{
  "n_layer": 14,
  "d_model": 256,
  "experts_per_token": 8,
  "d_expert": 64,
  "activation": "squared_relu",
  "normalize_top_k": false,
  "balance_bias": true,
  "n_groups": 8,
  "vocab_size": 29736,
  "tie_embeddings": "early",
  "optimizer": "soap_variant",
  "beta1": 0.95,
  "train_tokens": 445500000
}
Below are experts of layer 10 (counted from 0) of a mixture-of-experts language model. Rows are named router (the router's row for the expert), up (a neuron's input weights, with its number) and show model dimensions 32-63. Each number is 128 + 32 x the weight over its row's rms, rounded and kept within 0 to 255. Numbers have three digits each.
After each expert's rows: a language model's description of what the expert responds to; "gets" lists some tokens that make up at least twice as much of what it gets as of all text. This comes from a sample of Wikipedia text that the model never trained on. Tokens count by the router's weight.

# expert 13
router:120107169095139113100108142148149134120060226174108103142134114073151136111158116179154107086124
up0:140103142136119090145093175104115177159141185132157118156109138158095135085168150084123179186109
up1:182143146125167087125075113152101185123117116107142133132127217133140168082176147199109137124110
up2:130092161059137106147144135118144133113119171174107073152129115193110114150100121077124054107104
up3:140115126059130124146126127133155082159160113131093109111158144135119117103076150165119071152147
up4:132137165062126100121107110198113076137097132128118094140105101119192116134127084081132152129108
up5:148165113149121113148106127206147124129129145159123124133082184095124198109135129137169148107111
up6:061143189130139060160138137096163159158120106111100151149132137122115134147160104125100186137084
up7:133118119140067116150157106110145173055147112139195138112121137133136166098166116100148100154118
up8:092120110122112110084191133107140154132106137170062175175101107161129115076154089141149129087110
up9:138118158091142154127142147092110140095094161163125181131104160168116124181137149167087105127150
up10:151098142157038177194122110094126153130133175151117053142146146104148098117123189117086118109142
up11:094135092164133133133119152178079105157147080129085162159120109125116093143098116162093122139118
up12:122100204164190126133164115103132128117114118186118132170139105164099114164146071161142100135158
up13:118113110087142144100129159177154132091150141152133095131100068120128071087093114118129101151089
up14:146143162120103130138163097111147115162150155190172076155172118086089114162090112157115062150134
up15:164114111087103114127134102135122135120062166124126089118101158111134105161173156180119137138081
up16:127130136059154144112149109150133130129116055143200105113073156062164103104111161169136162103068
up17:102111120103160131120163094089081190102137121117106126109147096112125103161147096152101125109125
up18:095108147079113131119170115069103162122175139166177145146120140101239121138137116159143130123095
up19:079098128137111138086103102212208139115125130126139105137107132121168130136097091101154102123173
up20:156094105109154130062112111183098136164078167103125160132198153084124133126110185102198146114173
up21:142135179141074088138067138131192118128123137153129196132121141105085104128108149131154158130097
up22:118130136078029122158151133073119145137098093089165092174154113143109185116178087115109152152124
up23:112079037116144113118188061121089133154132114124120086131136128115161185161131107104161086084107
up24:149083126116129134160124096101137158148135138114150071131162144174133185088193129137129094155106
up25:118144155124108182156169109170118183142114163142114149114171145104102120084130104092182137109101
up26:157123108175130126096096139139153137127089134072125070111145160112136128098181156145141126092094
It responds to: Year digits and letters inside minor-planet designations in MPC/JPL tables, plus determiners and nouns like these, few, some, memory, software.
gets: " the", " of", " —", " is", " X", " Mount"

# expert 11
router:159119082164135178158099144188150156145093129086138082125122104138124117137135152202082117118181
up0:143150154143107149114121146121109157184193116132125095146147216101128133084143177118087067105070
up1:113164127137160138152054102186141125140105129140132158148094142078098145120165100148050074126108
up2:129169083088116094088086171106111133088089144162157124103121057086137161141109137102120123122129
up3:065169165116141140179150101114156103126099133128111064154154115197146129151093075167109040134173
up4:107173180126121106124130169173089137110124139149136163112125128116136113115150161109141167113137
up5:125060158112126158148163121126098094136116197135107127133131169197151108129140109111136168151133
up6:081147108172158160102101162139130085119076146137093136133157126091156076148107149163130138111057
up7:125128133133141128171149112162160089176098126070036169159132159152062137115138060127111148172126
up8:118103131110108092087119109146104190111141122178134103145133083036059135131121188168117101104139
up9:153098115135098120129083157119170095119195146121126125111108065163089137134130113113098122108116
up10:141138153183113115125084136129116150144157078136126084105141102136130118105068165172105029120104
up11:148137213067081127086119133177127160151167114155187119105111142094115122148161206107160107123090
up12:186169150119134123126149203110126108129133152110129160117170178088073152148116139184136095093133
up13:138131123154138114147081140119133063101129109141130200106113115138110101091136126102145151158136
up14:110121168160109197118099163159185176137129142146167083091182154183176139091107142066122143178116
up15:054166129177177156097118137145155205121099050083092099120130097131185150119189156111088133107145
up16:083089110088115115101146127106127097123196113122169139098139095138145171095155061122157107064156
up17:135121123189124115161152128122165140121129148147113186151109159161149162160070081098165175121051
up18:158191105146157141131100126089114114100106078104134069165124085185107140210155150146123152155076
up19:148144133134204148105128111194124127176133113114152129139161095118138091094144110108095100110065
up20:145109122113136106142060117133163166149106114127142145101088074142114142091129171092121164096176
up21:118108119149127134081184149141162148091095130158085091118110089084158082076183154210121140166118
up22:134139090163160144120090137161132113150133100085097144105157084109036084156151102135158151148139
up23:117185104160127080183097164143107119151155095156164161126144061153113121109136117015154111109134
up24:122116151192106125090095177114120123137145119076133166086091142034186158123082125136146127138219
up25:165116102057137116144162087138161145170192174112160174124189122134067112168058098112157077157122
up26:157118151145135152158121095147145117142105185127115081158108118113165132104123137077142082140216
It responds to: Quantifiers and group words in demographic or survey prose, such as of, among, many, all, those, some.
gets: " of", " all", " were", " are", " some", " in"

# expert 16
router:154173123131155131163118176153108152132073183103100141147115127102095138147104095133094148109135
up0:094154115095159184100140111137072118047106154191139138139123133076131161151208151144156098169088
up1:177068145129091117137083129123139148216138086110142153143120107114139141145110113158170096129137
up2:148086099142167115188147185183152080115202150085171088075142107122103162177172162122064121129124
up3:114117123111137129150133123109153126120090042167088116132082164110122125169060093143079100136133
up4:158134126168149111128131134137185127107104146101147114099131165163070156142171107061173082169117
up5:129204090139112139160156172090149139105137118173116125126100124152087066149121142170089114103146
up6:063114110148161109142095138155125107123066135137121117118157101129132126153106103116134096068157
up7:127127143156157149106106020201098107123123158142138219166103101080085149145117147116138125116145
up8:152086139126125163116138135133108167163090089119144192120041157124126164137117084054144117118108
up9:149128120100143160126103196130096120144167106114153125127095166239130095145161115128161118149110
up10:145096142133083109159121131118121127136117142092141122175088076108186095131151029147132188124126
up11:114128111070143133078116181110110115143188175093113128148118143168090143116148122176110183104101
up12:112130171144139080135129164133093118117108230151156161221160173128182076145127132129149140121111
up13:126177150137137077176112137175141092086137114042093085247166131140174124069173123148189122104192
up14:152143206130181123131155127138178177134128138181129082134118080157113073142131161116153134120118
up15:130122154137135104164192113134101090165176138133142067151083099093143111113062099133103106104105
up16:115081155092111138145102138208092167198146121110115089092105114078126160125098150063176165084198
up17:079207117117107118182118136132124168120059149139137132125075087163140113116118134088122131185185
up18:088084078130158214094139113166157137116155090139135120102073107168070128141052108145109148157114
up19:164179100131157065171165163117137173153156122157119159141157098080109136155135102143168146094152
up20:094119118150116114119122116177128156081128120135112120117131133160067169136134097165122101118117
up21:151165082124107130124122127098104144129144130121088123219154157176111155073098118148137164142113
up22:160149143137194121140101086089155098146145143085146114166101107158120185085122143080121133107155
up23:097131199135164123162123111144117177153143080141198111160135137154156060155108145133199151063072
up24:167144092123096127140158111129144150152111190108089080089100121144121123146154106167039132162099
up25:128097139121075098076104135132205165138153100109097146137137115090111162138110163130116132094122
up26:104157145143036149096131168156078187103095157198121135148140115165219119100138141113120113123120
It responds to: Periods and quote-periods closing sentences, mostly in biographies and sports articles, before He, The or In, such as '.', '".', ').'.
gets: ".", ".\n\n", ").", "\".", ".\"", ".\n"

# expert 37
router:072107104162152139094111131103103116237093141140159134154094105076134106169112154139130087133170
up0:189115101109147064097048127092140126118158045080132147119151130089072129105072160116140152118146
up1:125056114119127060163167115090119074148118083145146148061102146157113162144132073157159111128141
up2:152151079133148084141145107123058159147080121164136146107103163126105105109178116121125117065133
up3:161144101212145143121090127172153136188152131138147152086092089112143133105185107104114144059111
up4:105098151146186113130053119188085227155069069087079115132123079136096164098104107097063075106097
up5:097132125133077132156141062177116087128131087117167118093141104166118174181063092104118105150174
up6:132136161126150144095139121174122131115139147180102119108118135125141121154110132063138130098217
up7:180136136113108098161147120157171164104130139140126135098179195128155096090114141124165129175215
up8:170117149108100099126104101156120051154148089159146144095105141174148134095076094175064111138112
up9:184137161108156180111098092085120152149191168070100124135141136119088132102169132114118118127140
up10:196086084164139056107082135056111104150113159061128152118149153124086124107101148150151113157134
up11:092076170135138168124122106191136079203171106105128090122163067161130135108101047102133133097109
up12:125118125159119129122115150097194109130108183119187137125104140126167203092129186157223046176149
up13:049119096097098179069149095125112137168126105115084103153109123088148119148146129131123100125099
up14:172176114080084174096126159104095123134112147194129114122184101128169090101137116162148146164141
up15:117086142116197108167113115116090182118137133133177153129069107140127135162160134149095134118125
up16:110107172118113151106147138112146082135113096148152121153072045128157142134127167160135109127145
up17:139062128086171140122137129110108120131118160132122165135115182101081102130135165103102164137145
up18:151209124150066131100168171141054115122141148107071183086139138125190134118151177107160159135109
up19:097111107088141155126129099123131115133123144094074133171121162118072170122156206098153132124147
up20:112161111139089187165098172120146111118165169136173151112082120141169106180128135216128108079125
up21:162118116116162101155130097106188134163166082152164138104104186117119138103172152141117087099156
up22:170123114065140178168135143142047181067122096100136126093105153114089236142153093152139162125124
up23:154120121106121114093111132088156144100202173117147140118127106222178107147085157170111080084090
up24:093073088156136125142110157072136116068116087182153160175135140073131200147140173119111140090129
up25:111159125189085095147169118148103128200120128111120136171168133046100210137166100095179130130178
up26:126077137130169083111175153102129074155142116098103156116114131095173114151128127123090028096071
It responds to: Adjectives and hyphens forming compound modifiers, e.g. light-skinned, stiff-legged, non-degenerate, red, dark, heavy, free.
gets: " ", "-", " non", " right", "–", " high"

# expert 40
router:058177081187142188133166136113095111123091113164145110108143182080144077059111122106128127164141
up0:139062136164151121134152103153128156117135125093136207132105140092144108186132148141070156159106
up1:149127184159114058148080149106100105103089154079141156087181126132077137116143073080138181148097
up2:112147116138181117083137136103077130103161067148098089116083122139100087139075194131141110137185
up3:138129070067080150132186105098121176145139114155117118133152137102176110112132092102134088122132
up4:101163135164106134087138107130090023121095106174104195137113120128139162146113130078152124113064
up5:130140145169113115098101146082090153132136174087085146142162099041144107077103198170073123144104
up6:157133120203107132080110077115101091137170118160138145117138114082098147083109108171158114138191
up7:158131207185157167147146075166132144108164082107165124107105131135178091139117131189143158136109
up8:143151113149178113161145145133102124128115138094182072131136136137178132135091135137167106150112
up9:123153215042082169116092099143141118172092097139154140120162129146131086108172123123116045086137
up10:149058111080143138097130147147095126053166185194126098146154151166129101136119155117138213096128
up11:170106130153127157177144110147046123153144131142134128094146091163144169063142092134098118101126
up12:138093116135136154125231122166107101108059123146065141131142115173116142120178130134127173071192
up13:098152143118082124123124123115107137151129104084063111136153141073132117135122100147096137164234
up14:121135094154124136129147131155153124208131118150135143153143165109139126117165162117097072153135
up15:123138120174171206114102112120156132139166088109097140127117112102119132139163137135110115118172
up16:085111113130093185135146090074128077124160131127142156175078189145184120137086174148165145150135
up17:157142085113040086144140131148131121108101136126185188116150138119113109124131121074154143087141
up18:140105112125147141086133131179117061141094135163182130099155171172177067093143148147203173191153
up19:107112107131144172205176124054102115105085135099157178137116128100132145199157041135116115141122
up20:114159065119148173122168167112148158123131187113109105064147147160105081095161166108130124126166
up21:121141127121120129173146154094127161114150143108156117153124186185133084136125110197149096184147
up22:110166112145127113165156226113158144134166131126137141139153132181107121143093163085106132085093
up23:156146163087115185142202126113138146192207118154135115154101183135146128080132136172127128181127
up24:122112136183136173141146191161104119073161112128115118104148130133121137104133114098088150091167
up25:086170097160130112106155139127084106144169097139170138075092118092103145107102064158138082153078
up26:085159133157114149112092120158146130126120122074115095146115139111177117157188127122194156120109
It responds to: First words of compound place names, chiefly New before York, Zealand or Jersey, also Old, South, San, Bay.
gets: " New", " York", " W", " T", "New", " E"

# expert 31
router:094100077109232119132126188134139184143143137168165125079130108100148107046091127141160145121146
up0:157072097206121209107157084194203139116176155180177122137100125136108130085117116134158163138101
up1:143137113189169125140131137064093097145158120140109145179134062130075097175165107164119164113123
up2:050118166161200129154095166125169167145120168117123120129149106108132105108151157120130068116195
up3:096092105103117088123158088125174123166089094113173157097100128101094123139077126155136100075255
up4:138125127099127127110145103133195165109129132121100205067108159115143113163107093101135173061113
up5:115132101101153101089165148102103107119122170148104105144122132144152129168131125126106086153165
up6:086145146115199087076086148163029145127117073136124121135130093135148108104118129105098131149124
up7:129106134156115083204119117115094095170102103108135089150154064115132099120092107130092149142110
up8:051117072112172160123107116060125145075149109160161103085148129137137166115127143173146137138107
up9:136134118168063098091202159152188146124155193139072151096103063113080126144084138160097151133130
up10:156104170114107162110101123093163178108096164156129136140197112127159153100152143119139093127125
up11:174105184132148111116139124111109122153139160131163139250115170118148089179111144175158140133133
up12:141095167109123098144124108145172096181122092110107144097142125158146089104108146180102059120114
up13:111085073108138135138158105104098106131110118127133151161171173131179069210118112145132152088129
up14:117159137167074132121181163134143115113045143158144135112196161150107169168142155161173152145116
up15:178140175151177134139143121159107130084099141134144135148064179080139165135178129103123092058113
up16:140102147156147182167115171151143098173164141066125110083123123174100140047076155125174132096183
up17:099087112119154127087111133115148129065160187107068198141109130143074117145012094103126137167106
up18:089100073160120128120128178118146089143151121140160056122132087115142129117180050135135104150091
up19:111102117077206149148123137133135152212155110067163115100157119081122105108121135090151147108111
up20:125120088166180148138144173078160142143137163101111159140123116117104179115117087131164116199123
up21:115104143182115106198162062077125174165141088129133074086135185123091103138163136124160110121143
up22:065131108140114144131108096172148145126141150121144156085187097183186117102127180211151094116139
up23:113118092102174102105145128148204117156094145135123154072123173065110157123156058170132082138139
up24:108098132170141108126129177119138077119164155184048151120165072139107132126151152141128113087078
up25:120217171126137127116105137100092165195069120110124132114090124118166146135161136163167132152085
up26:100136123203125127114103182136122148131117124146091135135161109094141118130097127129126150177128
It responds to: Pipes and header words in sports and statistics tables, such as Pts, GD, Goals, Score, ±%, SPG, Notes.
gets: " |", " ", ";", "1", " /", " %"

# expert 61
router:118120116179132197130130132123113112187086141044153088134129137103153155159098129125125136078162
up0:132131105145102096146126060151115137126151118109083145145150097115083111128126093147125125133150
up1:147169123102119146160096110093192140201122144143100108151138196126102134159152089138126146150125
up2:074091038107095125140128115125163092155123141091123159133141158131123160162067154189208202090112
up3:124066161089152155160101105160128159129123108103146110144099125107076117142112167175095178126122
up4:116076142088082079150106088136099136115128092142117058131079148094152136184107121155142066097093
up5:146096146140084136183137108141161099156144109195122140165124101105185101117083198106067131094128
up6:127114165184090112144129196158137075080071124113099177161147121089151135106119129148109168064114
up7:178104131118124123116079097134119121105122111170153189070147123108138131171179086132082091014161
up8:092181136125127102089173144142169077146109065126136132136068083171176100140078128163139116119161
up9:148158170137133164132139140101072180110094116111153136147148148102188163142181059150123178138153
up10:149118123103093134153149121147109105093060160053106134179145121115173097142146159050167161136116
up11:081105072099115138073100155119086096160120137101118216089160115143143175113143103145126110141138
up12:098146129123048152103105164147104176145111118098158146104096092121148112150163103130146156089150
up13:153113166112119157118129108091114060149046127124158146086086205110134166123148105128193097112115
up14:137079161121160161101175107169124129169098141125181103135178137187032187180133168091092079055127
up15:119119105102137056112101120182135120138126099079145199129080138069061072053113160121187131082133
up16:122161107081128116153134126168045140164133120088172150081142126158128091171115155122139121123146
up17:154178097022152147171131124182159096159136126122174145101136173123145151130163124105110145087120
up18:203120124166113131120091128126074150134091101115093122126103107124176124117078151134140154126134
up19:100109135065141146160123090136112155144055181089142087159118129163179054094068135146082057111128
up20:137102159153136113153103105162138128104146159150070152103154179083098123128103131143082068132148
up21:090170103186119206186182111112063096118161156101109141118083115095077142113104190125151140094099
up22:165104141133137097126110101144126091174166195090094095166070160147136128129142149096140146104058
up23:144145056134161097169173181185115150052098111119085169119149197157075128131105153181109149144161
up24:164146090140153122168166113082139121115118164138135098056067078116146148133066075193119136196123
up25:139165119129160163141069120125140059038145182086108053116085140120111134115123122056115158108053
up26:169137085038173093087152137179143126200135101143069103139083126163113089167161099122139157093088
It responds to: Ethnic, national and religious adjectives such as American, Russian, Nigerian, Roman Catholic, often in biographies or demographic passages.
gets: ",", " American", "),", " English", " British", " French"

# expert 4
router:117149109087154201147138143128105085108131148148145069131138144126166145126094173110140131156092
up0:093158098139139093135144156093153114075183131073153104121131171114155081159071123114171129164138
up1:150071181085120202129137165061139120127023154158061073091069147101152069112142174157129128160117
up2:140183106131179122120108112169128151088114141147146117081106140108152135145104123059158124097101
up3:071114059070144186139131113079095144060151099148142131100114110212122087116199143129158162138131
up4:137188091171099143130149129117127142132134144137141108118139109096107112118188153113145086135090
up5:193136139137108103131069120125067183127077093081164071149118118119196182076121114097087114170111
up6:171130196125113104110143149156101103084079138153112085086110135167115060062097127141095101126100
up7:102115076097128147141157125188122085176103172134091060146119146094107100182144124166114171153143
up8:180122102199114153126092174105141124125166144161125111118158075105129128113051135104112081177118
up9:120143100145170168121118128101091137133073086172103093157143115178126114151164141092138128093169
up10:103143214114194146135132172106090126195089179114130098126153136213144113168093165152177106105104
up11:136102124103120097175095159117098159121127135077119136185122100104079121082133100142168137116108
up12:198104188135169109144179151094092133216089176181136123125122126119173126154113159111127159139099
up13:114117092072108180127113112142156101125119175137137134065115142145193200170112120139124034111095
up14:159144158141155134088081127135058141110102141156113047093137157168188124161067117124159114137116
up15:084117125144125103156125117174163109114139058132105080116138092134127097046113104110083104097169
up16:164077113167119121135108136118194145162157135086091133124125149111109153048080125124144181159120
up17:133143160133124106061191168074057093170134131126092114145133116134109141139222099127133054117128
up18:123158161100146095118120145156086151175063135117106126163140107154178081140160095157137148087151
up19:194086055085111146107162176163118161156198143101113117152134086149103095160142153190098140091144
up20:139193159128111081140164142099188091108085120168085114098138121104111146135163142123133089105147
up21:155140076128179089133150158121099140160110133148239127132124118077152122145137089173142148116134
up22:109086168119158130133129074138089091156127140096198154119134169092121112155086160212139137170138
up23:174135102112131135144091104156090090152109136145081152219170184086142097125126083129095169114136
up24:111150138072138114133086084145134111153055140095164134062142067104124117139075156108122158131115
up25:072104120131117087130186128178139114159210159187157118178108132150137142148173136197144112172121
up26:110172137154079176147089123099157141146154172156116158122085150137140105079164099108106134154083
It responds to: Tokens in US place articles about census figures, households, rural share and coordinates, such as the, in, County, ″W, 1.
gets: ",", " the", " County", " United", "″W", " in"

# expert 1
router:127162117158132208166112215125111120114092144113148035145127127141125146121105153154155094126146
up0:164105091069164126121095127169124144129114200137107074173146132043154109122136098179166137117139
up1:112156094176120145092174145105096112172070169136131130090086182148133112120098149151145135081111
up2:179061190125098093125140136097106106162184142135136129157160122082055072146141099144085117132118
up3:129161024115134129114086179091103144075141096125122104060169138171134160115086091101131183108113
up4:103120113129140134119078162032084117116138125125170065130185117134152149134069105184114097132156
up5:126112121156146231072142172140177058089107138130119097135078116098117098179160150181091150128180
up6:146155136104127138131150160152124205091138137148154050063168106099090154128129092107201046181142
up7:135137112139118136041136158113182154129138124066122112175194092116133173131125120120136091112132
up8:101050139115150169168130123074183078089062112141124099080126203140098104125179113146133150110134
up9:125115110130110120127134144115130167167129091053106116163126148072138133103118139155100107149127
up10:129121101127160110141143139124093121127142136158083133106092113131185144185126132109113131097200
up11:131053151140117080116132118092086207128128149118080141110112134115114104133137159130159145132138
up12:107198158144107151110167137178095140140141101134135135111102116141123134102169143151184111095106
up13:116079170127126143101068169061142107175122108177127154113196137131088117186135121161150133112131
up14:104159146137099094108098151160123122118089139052162152157146102095099113136102147067103136154138
up15:121168127118105158145055178111089102135114135115140129155072156132170120104145158122225113151124
up16:155164142146125136116163125162115130126119103155086127138113208131142105151157140162130132124119
up17:091125145145118144143080155104113078140128129157153146140126098153162135140138089141128180101144
up18:163136136164149168112157173126120187154107093146145115120120149129123069119131065155139127122166
up19:113115117118122074147173179197115088103148103158136134130111101081114110119139148078057115124124
up20:115066121073153101105117131162135185098107144077140073080148130144116109096129152169130122089119
up21:114192104150148165105179093129136151101143103115108104094106107123144099154133112088121127147117
up22:142086097150122158124140184097162089103149118098183150091126142071120184094122107138150120082174
up23:140137112113070108100087142164117120166135144125156128110160190098094121113183151113109151123122
up24:165123151145092133181109142112125118127121207155177156092153180174133177113152087141122142120135
up25:066144125155149140087105158101153097129159160118132126153134109120119175080184115105064121118139
up26:160127136132130135148098107126115149131154189118128135090178102129111141150156153133115144158126
It responds to: Prepositions and determiners like of, in, the, during, throughout in census-style population and household sentences, also coordinate endings °N, ″N.
gets: " in", " of", " the", " In", "In", " from"

# expert 48
router:058117127142116106117122157159065143194105123072127125132125150125181166114125129152158103107122
up0:180138069151187115178106178090110103114200155124150068194104148195162116124116152144140133127156
up1:129107237077115110127122139154163055129051151111142089115154104097139151134190118128095127178162
up2:105139139109062135111183140121107109120116153104125164138112174095168148105159115157170120130126
up3:138133161136157097184119095177069188118111100122116093144194133097161115148117160147081140172181
up4:175208122161140157142164122089074192085100147116070210130138140120068104159134118203109128092176
up5:132119139111158153128110091147127096143147135170158082154098145140136159098103165116142131142131
up6:056092103132110128206113113140137098165126091134038187119154130133153128077126083141141121099106
up7:139144207100170123093138134096093131148136082136103147113129104116138164147117103156141124109069
up8:114117092087139141187098118157088187151116132146047110135088141114063144144079131145155102079179
up9:111161118083125095133073149106081188150121130157208182142118101171105142117135173138127164120148
up10:130097167115128099185084143129089106172174121150115120209139129137180119149115159094100139093096
up11:112070102121132129155101156150120145157135131110136138033176214133129055152145168117136105119112
up12:107123100163138160131131129136146080164153146073060068141146113111147137170135140123115114157149
up13:149164153169141099107140128187138107134134107133146170117153058118164168137096087213089124118180
up14:171159091128088132154195131132093117144086136083149111148138140141165095145167145108128082154143
up15:158125105052153125083122137101084154135130170172171115128087167137142107121070134101074097111153
up16:127127139181145097113185108149111148140108086116195126106144156101108087150129134121149164180061
up17:099132151141088125128116080072102154165115152075141103136093114142120112144074132118177137083164
up18:063132095133160120120143120169105185079164131127118123097112154126140161129173071160184110106064
up19:127096109152089067137107158120111137131165169147075137117120152149115187103098129207162156099148
up20:087167046066132107128109131092169163145162155092135223135104177123108116143123108134115148083120
up21:195138183155130148132118186100073167153129203117134155154070170167132106098125135068122120192085
up22:150083120123147095151160143122099103083151119109147114115133074091108133126090081109140100120080
up23:126115147169129169123201135181155171170149094141114112130155118135142120087111179116136102131126
up24:115146168098121149147135120098095145119112118164158126156174109143215090098153163121128122138118
up25:110125082111130177133044136118181124097099073125124049127168093111094157175144149177128124080145
up26:118129130102152103077120131116124144128078096156111113164132109132098101132134139134123103107143
It responds to: Religious, national and period adjectives in history and arts text, such as Greek Revival, Roman, Catholic, ancient, plus painting media like Oil.
gets: " the", " of", " his", "'s", "==", " Greek"

# expert 44
router:150138140109187086182093215153136125125131154106165115085147101112160114126136079130143111125143
up0:129158144197079121123126141185084086178090160132146115102117111104087125137174165177100159166133
up1:172077107090082160114038181108142171116126109119076144130166080110132133145202083088095120167190
up2:125111155087083067088067136128155128134127121146155097157152095153155127161139108138133099102142
up3:157109153101175105112179131116107125124237162161138101165115126127107075115097153172125098149124
up4:159157149095106127095100143197126183095218175063102219127125113098157099134143110153067156143100
up5:056173074128143179099119089168107170144145140128111104101101075106163099145162078111116075098100
up6:133093109110136125058143147153073131203170075075148140111114168135108179137087144107120108111146
up7:165125138133173094091148153173172146108165149181106113090106158128173097125166095122086119124146
up8:043122144117178142108090124130151196103138106186092146077126127086175131077115133190111160108172
up9:124129123157119189128133148116077093131151088118154174204158147154131079073155130123125097135161
up10:090141162104214163175135121116135118086217122134124145135140145115152117223099111141153093135148
up11:061140103120087139177114142135110113059130146120110108166101198145115127169107163142115117166114
up12:149134112114175150183133129158160160177099125164130145067164106111168137098161137174141147126042
up13:123133201132132161126150100142147147169144176161112149123085062134124142082124098094155139102126
up14:120175105206102120152120150084139137159128088192185100116128153138193180100102141161154058160136
up15:102091058105101160106183104141107127010164148127112190093110155120169135106090093130111179088149
up16:076149159087140179101133137103134143118073072187137156117142103116195237122153148073123140137153
up17:112123178137138169197147119138029168160174095129137102128155181129095135141163153122132105129138
up18:120113090067134108184120111107130114068099180119116105155118076140111159095118161141079143113130
up19:100162105116170067179199162142075060175154127180097084132082101082144189114121072116095086160115
up20:119120113090150132112111124171122156075098167158125100163127102147121143118156080135126115081092
up21:090138141125060141115113141075129108163071144117190089107156133098212165106074135107096144125089
up22:141113099085155117133119133171143095147159119091152135075174115111168119096138103130069148113093
up23:138162151122126155239128123125128095086064126097110094164117166076140174120113062178110123164138
up24:165110123145087163112108185094144130086095107136124141189118127144149150145113157135113128092153
up25:147111144164197085141127093142096124141178098137113077152118063113103103158099106082114122068095
up26:110113097128144080184064150119136168123138166086135121042105111122119157120143154096062120159164
It responds to: Leading digit 1 of years and other digits in dates, coordinates and numbers, e.g. 1919, 1871, (1923–.
gets: "1", " ", "9", "–", "8", "/"

# expert 0
router:178165105156121179131081139148145130122096121087136042118102100109140116094115118193142109095157
up0:115187149144108160052114110098112152151131152116122093060148135086179131111124117114153066139141
up1:136132153141129166163135072100180149118163150101131155096148171102135138097146112146126187100093
up2:146085192126190074062123160118185130126100093069134079160122146141183130089203130163121078118104
up3:118153112134172162118102072170142109118096130069099135095117139137121108120154092158114162130116
up4:102152103104167137097093135134127079145134186122171151108116082091117143141134074116208139092086
up5:119129116117142112113167091141101127186097151137127157113162064078087102161135137157146150147061
up6:125155122174161134118137149133120153118136139123160156138155161164073073149165101133084128061158
up7:163117116147095065126155121097144121071155124131115151083112089144091130146111157161085120145102
up8:122105175093137115084076124145159160118131148137113113148179128143130173111125101100073135155126
up9:088139078123105138166130108070146184177126123058043076147115103116125177125126115129129116091151
up10:130120124161114181190152117099096135117075160142147158110162128136115161122085144155089141150156
up11:107111145098114115114172120126153152136122168112157157182143168100103108105096106110145158135143
up12:136128139125120136159110119219152182088104134092107069150143139155160161099119116114127097150037
up13:152115196136126151132170162212155146104143129173097138111136102131125132082134126218134074103139
up14:128124098085142120100083137073123108067144164067137059093148129180114058125146185160163132130153
up15:130131075114167156069095173137127121140113137125099118109110107122153128104179098135197146118124
up16:112116157104136152188149082122157124104141101081111137086137145121171086114126124093060110095115
up17:116144081117148092061181123189098129120130063115088165136134149162191086130109118123111137127091
up18:140130066186142123128055142122117125125145128047105063161092141177148117097033115132148134179133
up19:125131204139112142069097165137141175178138086132119078100099143113088089139053121131154133152113
up20:113135103128151096157162080186116100072169106116082077116100107097141079114143122194186111093101
up21:137109102142159125105104102091081097116059098136094184126197128083148127116154085101131142156092
up22:140156154122074106073126119154154056116080065099098144184038146107092159109129114062145092055127
up23:147144116176123163097123095129139124169147101159116121151112127110114157037101096147137075155093
up24:085143103143153131155132189112172108145084138119118167148108132099079137131165124158143083055112
up25:146185118132151138139118132125150136108101149114188157137104148196115102157105120124099102151110
up26:144121084081141110163160131179092110112132160136127083098137201088099116135096075155111112110070
It responds to: Plural people or group nouns and quantifiers in general prose, such as people, members, all, many, those, often near were/are.
gets: " were", " are", " of", "s", " they", " all"